config = dict(
    n_layer=12,
    d_model=320,
    n_experts=24,
    experts_per_token=2,
    d_expert=96,
    d_shared_expert=0,
    activation='swiglu',
    moe_layers=[2, 3, 4, 5, 6, 7, 8, 9, 10, 11],
    router_score='softmax',
    normalize_top_k=False,
    routed_scale=2.54,
    balance_loss=0.0126,
    balance_bias=False,
    router_cosine_scale=14.0,
    init_std_router=0.00674,
    lr_router=0.000713,
    n_head=5,
    n_kv_head=1,
    head_dim=64,
    vocab_size=14120,
    norm='rmsnorm',
    norm_place='pre',
    norm_eps=1e-05,
    positions='rope',
    rope_base=10000.0,
    rope_fraction=1.0,
    qk_norm=False,
    attn_scale=0.125,
    tie_embeddings=False,
    parallel_block=False,
    init='normal',
    init_std_qkv=0.0249,
    init_std_o=0.0249,
    init_std_up=0.0249,
    init_std_down=0.0,
    optimizer='muon_variant',
    lr=0.00109,
    weight_decay=0.13,
    lr_head=0.00466,
    grad_clip=1.0,
    warmup_steps=200,
    schedule='wsd',
    decay_fraction=0.574,
    decay_shape='cos',
    final_lr_fraction=0.02,
    batch_tokens=32768,
    seq_len=1024,
    doc_mask=False,
    train_tokens=281500000,
    steps=8591,
    dataset='wikipedia_en',
)
Below are experts of layer 3 (counted from 0) of a mixture-of-experts language model. Rows are named router (the router's row for the expert), gate (a neuron's input weights, with its number), up (a neuron's input weights, with its number) and show model dimensions 80-159. Each number is 500 + 40 x the weight over its row's rms, rounded and kept within 0 to 999. Numbers have three digits each.
After each expert's rows: a language model's description of what the expert responds to. This comes from a sample of Wikipedia text that the model never trained on.

# expert 13
router:548510478512451536553514523525527452522491491506522522554495456514461425435507495550489558559430440565575504486543552444506477528588445475563564475493530533575535530491497401531553591534514481516488486463578516519461496491437500461556546515
gate0:520473509462486578481517543402538460510475504430532521433526548436459499479497536523478489453486546513439479485468471545516483486505482425479455449508503491477519519446452497483484427405432481502543410528448492498506566531532519517559531566
up0:504525550529485516455559542487525504550518516537534441481489534466526526408473513460506519397488477466509470522548541545512476498485564520523518465499554492566509531464611544395601491514481481461501507523529505495434475480574542515437578545
gate1:412527477455511421589495507427489449503486437520476544491527534500507492510589498515468416475514476494511490432444548543483531489541484519513479473474529530549470425460489541556506495568530553428483566498517494470524503472532520523376497526
up1:512451486481459557479540490558499486483497555423497502476463508515459430565500521501507548488481529615512489499529510529477525554519549474478457524496402466436521477494524479464502461450502513539517495553505571525511515483493483415473447468
gate2:560511525563495613479504519477456524529503534515495500519521470548481556512454519470546468486487429467478457503480490485514475482435423535488456513497482504375483486429444512450438582449453501475531501510438565522498561522474476534462530479
up2:491443503437500531468482428474456415517527519492500540520460504478458525528494502555491475469516515535367559457575527545586531574540525473560444437497523563573471455522492547485552460437479482446496531574375475480549533489425505500480484388
gate3:512486469562480503440532513564518545521495518551453464480490486561467515560553464515467423518472534489515511528473487454534474498530525477531499531453463525539539500506419486531526475462588588519521553560460477573529547507530552531520489593
up3:454496542485472547473528471542567505529526521480544443489482486497495555498481400495513535490496490480567528491498474474557539462530563519480527445511499504458555487480447506509501449484577543390517519484497508529614529538532576516513418494
gate4:506464549469510552438437392505478436558467427485496496453452499526495555549516499477482507549541510533515403470537449538488560502511512524496484439542429523457502512441524419485497518470542517478459511510468486478518585511528485519471543467
up4:496480548456538540538465561571455490516557465489442528512514442469520497443483412503495491502561489526500492496537410494481476561412467484489526460528507592502468530450507567436461544457488506595512480512473513521521501454448491528573555516
gate5:460446467419413432534470571418496519489492463567460543487488557457516523456537552431459504462527489509537503516467448552489579464572543498481491550509535473422465505506542559510456510515518486480528541460454512528461515517568459517534443416
up5:552505528463548546461473542585525501519458468518388545531528483483533585545521443448537532562484455503505536568515505435483488495517477557502449461543386498518485464538452471554483541472483495515504442509479539537498433464469531481447509557
gate6:524448446553462431549480463560524479489402463431452498549510536536535543595524560546524504480476468591488473422432416552566576550505522467475506520500515493513555448516461453407459459497496539581551554551508480515555520481509527464358533499
up6:454499520467511623502446479504453512508458500533486468463531490513508459560527443404518462441520475440523494523533541558514475519489506547456498527465449485427467494455473516467533581542493508531478544446576541448548563480485471538541466500
gate7:439498498519522523456502505490415469532468480508497529419529568513563515543459492467512541444532573471497461550503385572444512497513507497512465507495494472568431503427468508503497522515439500521563510451524480534501519505506424514466479418
up7:471519467499564575458508458521527525477483532510469624462535498496514515495426523520523460504503560484487464485446425502540452545573496510488522450474496490527492523481451575524477489496481528536539494539444451524504449530458470472451505476
gate8:505470488521484521408551490463450555442499456553488536474524534428562498506516460545474510507526470477455470507502532393460465504500540441521518495442471497434473483478541547486474459505511498458486545578463504591527505509516411564485469547
up8:501440518560517522523469506484468464517547527528515505534520474502465499512555565512527536537470509474507520552555583478438526476501458545470511477584546525505506537458487525491503483581480492545485536560564477472468473557531446443548497499
Final digits of numbers ending table cells, especially points columns like 42, 40, and words like medalist, singer before cell pipes.

# expert 19
router:570523511499441540546508540518511444491469480448504570509506562528431459437540491504559568543482432585565562480527535441491442482544443489583558512592499510520551497530475485545539481527552472493507484460559523502465510473462452481514555511
gate0:427493498449468521492468471455494484520508554457544533558469421500555440472489486464422499523437525533516433555514484541501499541523482519475480426461507517545520505444528445462478514461567537451470500551576534535559510478541532534515524472
up0:541516424442476479514495434474472536461431555453455471565494517494378525497505592422485593528442528575548490503552534531489465417532483503520533507562529518580468468480491420540447483472495508564601459548530537490547518490501503508494519473
gate1:620481452540547541491448465510528510475484549561555479464552561548493475506561510489452449441542505535523473550498524512450473458483482474516565502521496467440490540497545512482452482526447434584480476579572458508447558500520475536501510553
up1:578483476511480511486429448476546524493476523492536459498529561509474459516600555487484431426511507534507519566479524547473494445469453445516608485518516464419428520475485550453453494498449461516468506514534466463400629485535476500495496521
gate2:456530478576493514493474519498515495452500490498465578501554417511522504557570455508506411455464479517536542471474533522518492534545526420548508513577509463480456469474493517507455463466478582517495536602489463525428546518483514504468553473
up2:549471532485468464513528482495456537525492474481508496493475569488544457526564548450475585494531444456458437559518520485520492460410502561467489442498542474418544478547520547496427486467505494467534389481433550486506509573566522490539448512
gate3:401487531493529496457471522484560501462528492482504510511430493479501482512397480472421531495483433509517513461519489513492462522559460473470504528468507476577465411470498464477481462444552565476473497537515462486463565472465453499476491428
up3:491455497471502508513473507491530535442549447541454513458468523527495513526515510438552544567565511523525569475510499402434525524558481506506480548524557473436482483499497543515533407512547431495541534540516496451491516470444493471516444461
gate4:456484484513548498508575543475479527482518493488508482386483464486505532526503476485537481518556478519619530539499426514536445430470445483567474524459424464479555556470466472544470445598512572478498596559530447402500471450515477472480458508
up4:465490545488481399493432484440518483427526462477548546514438437467511464452487501497527525537498561558540445535501527599452508514479579517555486517507472456524507496432493479471510509491467545518545527419543484397544515545525470489488545495
gate5:480486507526487400422505485536421509530516441466509522500465468440518482530527553474530456507530485449503496554490507552530520453514558538485468500541449479558480553483480471518457475474429492514444510474553508505459570504537575557609545528
up5:484448537538510477463515469482428508493487519502528596569444468528432461481531568481516509524547414464464470550475572484437587482431508599530549488518553571500528490482526526518516477512468437517498494449506537559445550573471508475547511499
gate6:531453597569470495478488567475522488498446441522492539528493467497535541538516541500447507478480574425452443556493441564447499465441603547499433510516458497486483488513505497502470498448506485553511517484544494506519532457557455522524413505
up6:524543512511497472512495541474504481477449466523502522443483491541523470477446499509455526498581532529498547505469470496452542518452432470549513576563511479465381565503504556459550484419513522509511527567518451513522520533491489434487441519
gate7:541461470488469445464493530478529502443481495509500560528559530542535519552484550524490498500455485499420531518489547494530464490482587492474496517468502504481522446551461517476523504557498553564526431434513518466519476541449512529514489487
up7:477515456512457514455516567526485556523485463519492476571498486552487544459527515470434472539497445546470525482508480473477560467541461447541548550480525514499499415517455490574526530489485531517527484491517505501580456526445501450479501490
gate8:552458513497488450529466473509484445513482531478549493513488492421466452551577565490383480499530513579453458577486606528480514522470540566467475483444556565572522492492533466455579445511526537510424514515607555501566515516508514575513498529
up8:523563492485487561506514563516526491505502448578425470538523527515476509477517505549492505494476464454568485468427524497515502478516483497599608493545504504437417504484485541535508496564455483431530480396442412431504536438514505438510436567
Leading digits within four-digit years and dates, such as 20-1-3, 19-9-7, 2-0-18, especially in sports and career tables.

# expert 5
router:549518507507439546550522531534524464535485487494528538554492465524455434420518498554506553544433440575577499500531554454506472523590448490569562486497516504566524527503481403518557577577531490511479498468571512507467488490442504457544528531
gate0:428504470591557408506496466525535520434468531581526486504486569482509464520519537450544528526475503488491480479525481478431527513593494463533509486538447467510531466558475554545605478445462517505536497529451520406492490517495550513608559481
up0:488423475519478407429460488505546604509518477593453505438591505549512542523474513513538481528535421424437526483521482510530522516469570460494482478530533521529492457473558518503491641491516454484500528516450480452490472560583510504540528532
gate1:495513479473517429491527505478500470557480521539488518478502510484523572543523441533483433500538466457448495454465489491544492603467518557508504581466521497506536481463484522489459473481457583552454463512488432516431586481503507466449432527
up1:541534506566595411490443520444466539503459533500581547502486470567488589534485466521562494539450505476590498488478500474527498633527616496520493563573569582433527439452500512480483530455495519573525540477495461521467507447440423515458463497
gate2:496464541545494514435397547513490457504514485532496559611404470508523537511474534518511441531469546545464454529520474435553454507498536545524459461499461527478590514533516494499507467487494483482466469508440526495481502564522489468508552487
up2:512504520490474555494506530486485503515508475449514474548410443486495494539512502490542513487509506553462449492499515506527425583474495565598497491496427518535541519529483444462518533450475475489479527495478484469459491541550470485526555494
gate3:487519481539551386467533479498453505460435550506491546493524547536454512540482569515476447468528460495452508539538562545462467510567552546478518538544472622474459501386551564512550465519532448444490550547426472483600479510513416567498525538
up3:458463398469471525496532470452562501389559500543488460503480451513522464423510511497568518538476512498467459473435517446495505532475427481446422450516464507524537457583483506461518486531516374525507470488538474518464492514466458478534485488
gate4:504519520452492347479486532501440551512508498543588496470515512440535468499512490496493406507499409534496498500473604468538518520464517486503436523518496448516537490544486579551440489505480492518534438533466488566628478488508482476460450467
up4:485563445550541517514459484550515473524504499483487515458505467449561473453558526524434470520569546500495530464524533515520489518510553522542467545587496453506466509499437493433490476513462537541497491460592520554553499437492615520411449523
gate5:473537524451516519451509556456465494494518509497526524417485591534451566527470434438582462475461533449468483554450508557472513451583567483456455510561504436467512473503477506451541457500498448506510583547459500531484493468543509462565468464
up5:454525556485468533421489425570540481437525508497561562484475500435523467513475451492487449472548515487520471559514525507528448508447585545548461522482539526521497500486576538564468530564548525495471528582470433486505486542483559464453443494
gate6:520441476494513616443505461362452501486532492495528543471595492503438517533498508487512452459504526512440503496485491512508487473458529568447466555429519547487472463508463503444498467492451497523552493479494535501495461553460549440439503441
up6:474546476476524514483565473464435493548580478449504522483411531571582425504525472467479492488599500480468454537585470562433557507456557443507478467549540519482448467520611452549503540520504442579451467484442479529511471523514471535457474469
gate7:485518525507537363449458489492491514533472553534532512470482552501496582512547552521496505506501499501477470498493524581501475478476587458464520482523463557493514514514438534469477550471437545489445434502530525510559480489508551479414557536
up7:549491477446575635499430569454446541526500506531470491455501453555439508460396483452519561488529471491450481528527556435470471466474514525442474526460492539531525535494470428501453522445535467456492578482553447481485524495508450555491514584
gate8:497468510472456505560503491472478585422517506533530551506451508529497481492528395473570483520537520467503499489477442563463542547432535512544478502504509475468475496565492359523503462503526443479547509529460489513518444503480534514506548486
up8:554512531554452444497509503505474491555553492553419485408469550481515481535453494496552434474524476504540513500496425558498439483497484547459503498536525541565468481535543522510520530486475452450469468533518463474486506517499466507540531466
Mixed group: middle digits in scores and years like 198-8, 3-5, plus the, opening parentheses and spaces before Hebrew text.

# expert 8
router:539454474489557506514486556532558470493503456434425500550455445494463515449408444468414515482511504535518475557474528464512412527503491405514447510520560577590491500515373487526523534542555487464437460483518486445551545508466525445509565535
gate0:507495516473519501525439451427542500504456480524470506508502519477510515450414561466594537469521490524543477514446520505560532487542458453396452558576540465538552500476571474482523443540488440537609528455424552530540531426391505450445564466
up0:490493497463503509498468479474492432544477513550472478532523503492462518549517528519541490498558479454524537491442503526587486456501524483444480551460513456502457470433497453485469402525504539602538492457512569518473431459459501469489524488
gate1:520427478520505529452477554507538451460516587476508458531510528516553522456424591534467555438477514555575469567518480489454506521462511462443486452571599574396475488548480465462570526480513495573574517514522508509496470528516429516622479435
up1:459503589467502500543456466488430524544550491476438519454508543510504512429533526486467457509485528426532555563478570527432443501545515562480502542494452423569538457517470524569476485504498474506443408478509418519513468475496479495448443559
gate2:514566474550489524458472499446442511518508450528562486453560524528412533498509503495514448551528485517444495455474471443486471534515532521473473476541493481540470484477467497440439570480517510523462546453510530498507413486495481455434460530
up2:544475469489496504454443510501498494489482553517515484535545484437391452424533507578497521506515517543448474497487502525494558515461408527547529468472532598511517496389479550480495555506479474542539490501559515509450544612461521517542526442
gate3:484536439535459486498533441558535551499517511488606533515501498516510442469491448512532441544420554535502508537496471513552575530527567466456504522499481591507483574510522518536445498464497562537488484582521556523470460558559534510560476550
up3:495543584457545508473552517435482452580489413489441444495550498468512502506524465544453476464542504538482584525568523504477513473458490506564454444490481455457537450439545493495536493514413487514504535418493500498515555467448423469460530486
gate4:565482507448390488537502520555430584420498547497484535542567501519482379477496463504460526517543493461419506473530450470521471545493513520477466504491459515460469534466441492543458454468514521492516481512503601510464552546443489448477499491
up4:449534500540402517464571490468464418480464472507485511526458527458495486519549503602510468455537524509514481491540546482549474427486505436540523543534484504506511467506433499511510558442498554496485451482521475519465506478496535509514471475
gate5:539476531477480468522490533491462539540488447493502487499504509500522584517448502467488518464480564438545535471463479586528572428531486500513512434500501448479547503557554473587467516570473473470526539518437488478453478413516415437506535500
up5:523398511506494511515510455453450522555489483526472551482519539472541434467453489478475491579470537521506459472512511467510487508552459457449432571506525543515428556504526553488506488507511525457495521505526543414542462558550408481460496501
gate6:577477530496543512436523503498458484517470493539434533485515547450534520499571521474559487461496487428488532576507544477488420465566479463520401422496552494586514464491536460490545473520458491498491544500495486562459460511498495548515536501
up6:471544534394474475492480515451555495512503482501568471504456530462507484440525543451536480550492470536576451491475502467567563442537453469526554539521510439468497507475558494499531410571442507518480555498510487493454457477546474492522550505
gate7:518541562544457448580493513473502557494479552455491474414476457479527451513566586430520470519499411474481412475449481476480536450464467456478523432488445561494524495520495530440530492474564460466490575392513474577513457479496505502498469565
up7:487578499542478427508507507465502458512488499497480524509482487542527462518488534457579459419518512481523554555451449501539519479557523505498478527460484437514465478479569530551475487499475428458545499415469531578461474459485466551496469522
gate8:570507502423476463508504500447509402515580586461412581402539484472497484554482406474519386471450453486553481509515444492523431565445526484414473552510470522543524509494429481512498494438555553515534538529495505500514517518506485515443501482
up8:427461460514485447482562490545506520427464449553509412609500497533538474452509543504485618473538523499488487534517492561464552438561475487582492456444543500436500496555611493463527471545431444495449479520529507511413503423587533514490493509
Short letter pieces right after a capital initial in names, words and prefixes, e.g. Walz, Idlib, Kokkim, dis-closed.

# expert 12
router:511454481551476550548568541548496446519482469424480582520558541546461461432540479499547557561443456575579533543512503481588449502550477452520525466565482496556497508496493462504485501550504458496505414516536496533467516521473459420551520525
gate0:518520525592520521476436456549447513487560456548522548477503536482467483566538484562478458504524496497548530446487474461514573503482508533506550518472496507492534529540530448511530404499424526556518505481565498542513499482516452556497483546
up0:485469471384486433546567484450499523511510506452545472503490436532444523470480471481496543519523448491504467479521538522455488531528506513483538457485493493453518503553473493524498502442504489407542524489441476455466462455463543469469477483
gate1:507437471488506459408428480439523551578440468561460451452523554556458557409525486497443483428494565424496421487543506533499501510437524458482499458548459533558479501549517493468583496492484524488487479538595486529495496547535494575438459460
up1:475507507548512503499437514537485522492436550517502497570507450543546463551507527533561498529509498464528462468492551530465486457546446496401481494485457377470450485537479549551503460556452442422556445482523522523445466456515412415423529486
gate2:501522520551462414475484558453505410541454514433493517444500537488467494507547499525522436479517490493505533460513472479503510472498513399529424511543447476476461526498509505513507472588570495525533489530532479502547559440526476495591511518
up2:479516416501473414535513542468603520570445450515502536600617482524482492512452442454539511513501533504485476441390560522514471455528521519517469464492547521553519475483454494483547509480568502562565522460490523528508500469456506482475450627
gate3:449554512513503500507533480480454443503555499535518451512455444482627437588464515518434464474456530499453570484557455517448560457472438534580510483497482546480479530523561523487456514494516490520514482426489498515549535478537492438472466469
up3:527440465535555447509487484550528480471489464499452502446626515450440542459441525538617450525542449461504493482483513492564428501513521519415509520502500430455539498564510437506522401423567551454528505577415498502420501486512519531444469501
gate4:501492513491433488559552557482457521485497554440527572548486570530502536467474473488535444436549536525531528464476524467524493457566494538473497567545504462443521478469428580416478503524454491531534529492465449404496482539440458418553447482
up4:489479492503397441502631494470469508504543533446457543475443565511566450460485509505476409426563469513461489435508505422485573432504499528514493545514536484468591442452473604491476486512459504530501468456448465478477421456445465404475493465
gate5:588456514518542517493473432497509548545506454471533477511469509459495395584508478448506522481448517494448498507483565491506438548473502596489412506541592542477447532535549584499551529411506425474519551526512562528532488535486541500445534528
up5:463492569505521465602470481511483456452499524486487485566521559467521487531534486533524454491524511423509451424476442581545533569503537526527530538430539442544496514521486488488478483499525469562455519602494465463580475516542518453430498509
gate6:417535476491495462512483510486525537493569560555494530519537426527472481479472522527480503547446487413488450521520480514467494523523477487534507542530541582510421532433472462500517494556526487546490527463471499498493428531476505474400555487
up6:506499497482485461541482500474488543533501543504461473473517493502442488422474526511436525496543443510492509536478466550485484476468486443464472523511484576482471557455501476500478559468465468406577519484525480520399447519523484438412488518
gate7:498468498532455441510498522526478495519494486578483562504478510575559531440532539532460474496498462595525443542588494512527474479479493483452485498517541509436574548479511523452453539433524483507473455453530535447436537489518518504509432547
up7:526478503526502488503454503546532455489512556546522482583517499617507511459532512520511451469453475534519424459533459588553501511498471519402490519581505469518509497527549553524540468525500477491514499492522425481448493505532486511521472508
gate8:511430510494530504500480455452550458465495494519426463471576456497481540555530509509551497529491517509454530497475461473557482462474487501473559461526498526425547453454448538466456522423416453531527471418504482479455544536466462501450496583
up8:477495474503488527478537528554420503529500492478518541558466537488522552490515485517493569459516497423464492520533541493509479542503556418542459556483442471545492500616515522536528537548579569489454547573517494577544529537550416495524480449
Individual digits inside years, scores, highway numbers and date ranges, e.g. 1990, L 87–89, LA 182, ==2003==.

# expert 6
router:563543440471502505572468600540493452483451412489464559498522507503481481469433530548497511515511516539505555490567505457458465526536499441546496502540599553505511467500566479537596524535561553487525492535522551586430507479460510470507535527
gate0:502494493524491540539524547536456451554603512457508523507538513483503598387565520514491501459491472467501592568486510523474586516479515416529452485533545491506512524475526608458460519546452508431512506582543457494489552495532499541453577533
up0:596457528530451546528492538483436464516540509503535517487510502501508529461521522521543506486446486488462528517436500527477581518505540475549428539544477460423444532444507560549523437482563531433457500520539370493511557478572528522407497537
gate1:504478515501517555469482428462562482605513492561517497484593499485541559518449451481509438476483441510491544557545462517520554551516495543472467498480478496552503529444490525441516534514522562563533467496530551535495462448470518447455537474
up1:489509454557523461459470533508472502401539511435431512504464489462448457502521544471451494522544540483470475492495486499506507443517512493555544543513538470486462487549539507500501479546551394480454568476627529489497586542490485446523527554
gate2:546559512485583437528578540508472491461499414473471419489541521458502538432489441514536515484506482561528555501562471463479504473489503540525506483527559478509489491520492445463519555477563535453498615507517480474473516512419495519514552483
up2:503501459496464548512485460530460536526590560493550546529534461590453438515581430524456494573551467487532482538471587565524569501493495483586574445590442516542477478505430494475487471496455495458465458558462537467445471532530530414592507515
gate3:544449463473498513438539522558560442469498508477444437430531445485424509500400490492473538470539496445534517427521476493537473514525460521472534428575524459475534459441457476555436531577437499529527550536458468430490485500463462475531517500
up3:533474546530531519502538503533574453553574605499516529519505531522547449473505460534513494547503511496480514504475551491519549475539490488441473602470604523473522510447447496535550472521552476480398515521454541500528569514443483515515506441
gate4:483505442478499447509418521407433503587499410541524490499506490530566574497507479558520463494541513521539462547457488475507439499494487488500531441521413435505503419477583463487513498498565471564498492513542484549544441523541472436490514536
up4:443475512499488534531502530443434434567537480507501507487448515554503587462398544557459491458509491558517532524456455545537448448467579481518502411461505456528487459508591473479520514560500526527536482583537443547495481467528487468485546541
gate5:431468504487481489502508401427478524612495483444475486460474423486483514535493418508402501505501579547477502558551452591491490525503522514484468497478502546483460463474500589518471496524450510493507565499486489469505514531459476517461498517
up5:436479556438542493588540491511531459494548486529527582531430429568512490564463487499479511543538501556515511540489455570559497455546540455504508548468539476452507506502541544514520453445430473517490445564445493472501511445461426422559468500
gate6:494468475429500429468479525601529470545441516546493524536477546509486507472499520532541497510540424524496505465513500507622563484408612498409479534503512526536521504525527512529493530450570530511535547521482507464519522514486468536514609518
up6:478445490472522540524495476502514531510492491493492508465479489537475549527536546513491503489469503543449489463535480561448491469538464534547491451465512470549532431478546455465493524524486521594493489466510553547454513517452512525494520481
gate7:520492536422509555475536492558542518415472513579479527418440509448506576526435531395513573422498591546468519460493454543499365578468493483477542416447504482489500524465621489506491585513501525517482486527486497537475493508514486492487480474
up7:480491459523560495500534503545546423487480526522518523503575553509528484506509511495487506481515649502535527528524533526517477559472496515433532580494516487488468614457634428440515469520489502486505569392469466477480447480536430513497503505
gate8:533479482467446517496586505583605533465471559520477517542534542503460499500466570544543488551496448473436493530444488436453430414514534549458515522511503533476525489556535576477528513586597496576514534543542550523456534498517488494563489529
up8:538520539548552505480494532502443572539541525478524537455473479503450545504504466581439534420480549465465515514529531486514550557481516471533503487466464549557445486435553568535491464517475536440497490497518517481555513475479475538493498485
Month names in dates, often after an opening parenthesis or table pipe, e.g. (November 29, | October 23, In March 2010.

# expert 21
router:539552481549453505561536507532537480495469499471517580523483461554453417413494500541520531525432448553525456531561527453500479527557453416525599470574518561549539507467502421544525553541508476511446401473567457515453538531450510448534540537
gate0:525467467569443496490469481505507500460512464414451498391459585482543450452575489494480449505520555554533483437474513557488439515497591493515491475424505488510478459522480479463503455503550512517541496476549493503571481521534488569457566541
up0:552423523489564565443477554555509455487491446482530499421441513520431511469603442507490474552491590560535475524538500470502519525571510486508471515478544467558510539538539458465446473518464526517493497533554507471571495578562467580494496492
gate1:471549466483546462490502526475467512469454486422527534504553535443525590501547491515470526519476549408512521510526502477486519536503537517512469469505485542552487546534554475497492554542471541456429506531550461437498551465438492482542451460
up1:472478444460543400538471475423510473554533474415526565561547485514503448530513512486514560560500508463464439490494543513504466485555492504498486475522490531573468572561491530517477556529496560447532472611518574479572539477439434522555414465
gate2:455487485499515502463477446492473563567502554450443454539479476517529459513491537532426466501526450541517466532528537490474529469565506530551480506472476473562494509500502492540515591506476509440496552493506537501510479471572524480428573437
up2:525411475536526440537494552514470468464535478520531534505458489541441490498516503484536492551492584432498543449430543499486539565513485547401569508509511462513475447468477487466458452500516499554490499610532421475483564488410484556477436551
gate3:499416432533483524450513466541464558529525535479515488471498559499535507504496598480496479491494453491510519500446577535495499543548555474428572491472513483460453468533422528469508494471487545510526458534466508481518492495542530475559508564
up3:527511539511528536527496556476533558498596565580515494495528529474419470578531462407464495487557446543526499474547471559460541470484529576575486488441427522488543526572528451423539507497507475507488398430520516491541490560545448535504570525
gate4:484543481466537526465405488547357530462601534528620483497495505503476432507562543424462472492463426513555467540580433536500479566478523476525526521459486465502545604535490420491453509522495491546476474524433443543580462514472479545561548434
up4:514445444488526544475536502445589538502509528510477500525483433486523403452508558496497457477474495432420537504483534506553523448492553439494483520524592531471475495529518520582561502571486564511475506565514512492415513536544497526537515539
gate5:562503453407558520501452432532472435493510601466415577475513571514491556524603558495580448543455504514513552607486463491539497477481533440460554577556511455513560519550456482482440554519498527447545508550488510457518427479576483505520476495
up5:491418477490499600555537561504560515559488497465503523465408486512557401424444569515510494499484496559451469507420453507524506517540499447555571461423472578458462517507511462418533505512554584490515526427553518516412512523455547473480482475
gate6:495500525526481519472496522545418517427448444472441494515480546474535494549508483469451528494511480531571446524571461527532543478434484539464526509449560570533568537527479502456459468545548519473494509491519480502497505547539497470554497673
up6:541541521463445475528469478398503469564530584478479506444506509440476542466520517452545518475445518503449514479443501470511522463583562491487422485568421458479491409535511529535554562503542546524534506487512515527528501435467514550481467405
gate7:470454532524519594474553583489453554508598488476558538513467553415482423564603547517426477529528538549517526575521388523461521493458488484558487513512537472585476510500487541522489592459514541528522467507541449478489493542547442453563522495
up7:504453518536481550481468524590434513486507521509538508441426581432511448529602545415453484486523475489532558526518444512499467477435523488512523521535514510627460466494482514504437517517520514520521481515505419469503479501540467447561491489
gate8:558518508421562475463459431590476446503481453502521391448497485514482443414531609459510479531572506457523554526482497484506532494561525525551435552495496519468491491437528539488481461511493594579546521501468451512487531458507468454593496558
up8:585532456520506449530475563519582496478490466444517479506515525550488486558510441470469520438468479489434539497532488493465526509489496567495508530510497541528510517505520435448576555532446468482441487485516442546513515445461545556485493463
Digits inside geographic coordinates and decimal statistics, such as 46°4′50.41″N, 790,303, and the coordinate separator mark.

# expert 9
router:515553519428501505557433521503529567504473541476514452514470461423502557501460422565561505515463485506534501502494512469510500471570481500560539473492518532481484539449583487519602518541499472478534462466487493530483466404519514506500464577
gate0:503477501479571443429444480561548531438469452537510543448501502587459551496469471420504518439512448427462522499471508575467413505486495476452457509500488485461476430532531582520509518567467558480521469458489529414558486507436520463529503504
up0:527469495474461479603568545519533443532546462471489428475485523432479427477475501511467524462524510533529493495530529449518528494477581548508487387473501465474504504526464473501518479533528504485427444531473498560532556486568507521548472491
gate1:464500583512481497529492495459562483542434543532539547406485440503505564478466511588554502494482514573511472519571534521516481532514425536486506485475487501446556476400452595577461511441448462505514492528517505506485469535517514514527459469
up1:474513537513463469520448462494562550546403530527500461418487423501483561471514476522458514510402502533531463461529553533520481552472476490526512484483500506486564488480454594581464565462473518434526512557570513508509498478502523484530534506
gate2:432455563514561483527510534501528539507520491504556489511487512444605548536530514464530501569470525477512533478520428475470473541460526448483475534500526488535503536464500518536471517443491523524473541492486565510508606521618506487404468460
up2:454560435494452540478547471521425467488481481520469586523521498584457378447501504510455536451541478467486493527476568561488494480539562494447534487494510462490473453498517442443555524520487466555556437497508400523518471525416506507522511525
gate3:548500500504453476461470486502487525560539507496499533460533474524498467565533479454487451474495506562515437434537551501445538502527521440430516486553424495503520466517463570553507510505460506512494503544471475513561514513515494477500518529
up3:531608487557489531522483501527527513535478517427529483476522514461489508605447559509541413476465514516567476508491565458463508493477560552500522534473428512441484445508601492468509496486530562476518562480496524536539445514512481511532555545
gate4:556494452517554548495484525506525471429452495476488543429469483437483509479555548487475514457509576513490499525523484543549498481559489475540508539524449429582525485553485448574465484577497523426473490501433503548549516606495516506512490487
up4:460463491437522482480477503478546546492525530471504449479550411513482441561444465463541524490511500525503452545491532524522485493418514553472482516522469535418513449527519516468589441487503594551545507556469543488420501481467464524521525478
gate5:501495563517539526535561427445491472497542544461467495468487538512483524532477470551478547530528456470437548427412538463480471415501569538494455486523479481546490462500503585508531486483494509456545548505509444478505523486546485484464470521
up5:404594489512509458459521483481444491468536514516517479483468433409533509525521481509414470516523488546438542507528562485506563452586477461574491492530577563520466466522352499530575565536463456534545455554536546482527490505527491514468494483
gate6:510490535472524424486596505452477409461516546472548589491526458497440491517520509472505536480559528460539480492442490431478542488460532514484458508442478464549492474418483531444566455528471496550512418504503445546504533518500578472468510551
up6:552575432450475523561476546486577463501512567531508503475500495487511451495483480493549497535434535445548508476519566508488579496464454567485519470457458456430472522504508476518542416549476500507492440516498500494463459484574519526461453525
gate7:566454527466543521505444550410489476502517474575505492514507525432463546534493542459448525523502496446455511508485449483424612468486507495501527449438526561425523445497430476469514561525513480413521496556505464493474473458521498503569580495
up7:458562510437499502519529504480533472470525488370499484487478569529457499400531481466556479490490522520470550506427456511481482522569528571421410515523461458528535484503555537458541515584529514548522509494493447499509491516470478515426520550
gate8:442435508486518459449521473431472473485435488501480523488548502523535465522534536459536540487457453430422507535459478461467471587490554485439415552479494547468479538529485486500477535538537541508453433538514438548523531509570494429410481567
up8:462469547470486471560542513481546523489505488470452507476523531504473467512513440468520520403416480492557504487458526520448558503581497425469442554483539500507487561554505529441511495474468532393462551502530391479527548522542458522473424539
Word-ending pieces completing a noun or gerund, such as -ation, -ities, -ending, -elling, and common nouns like number, area.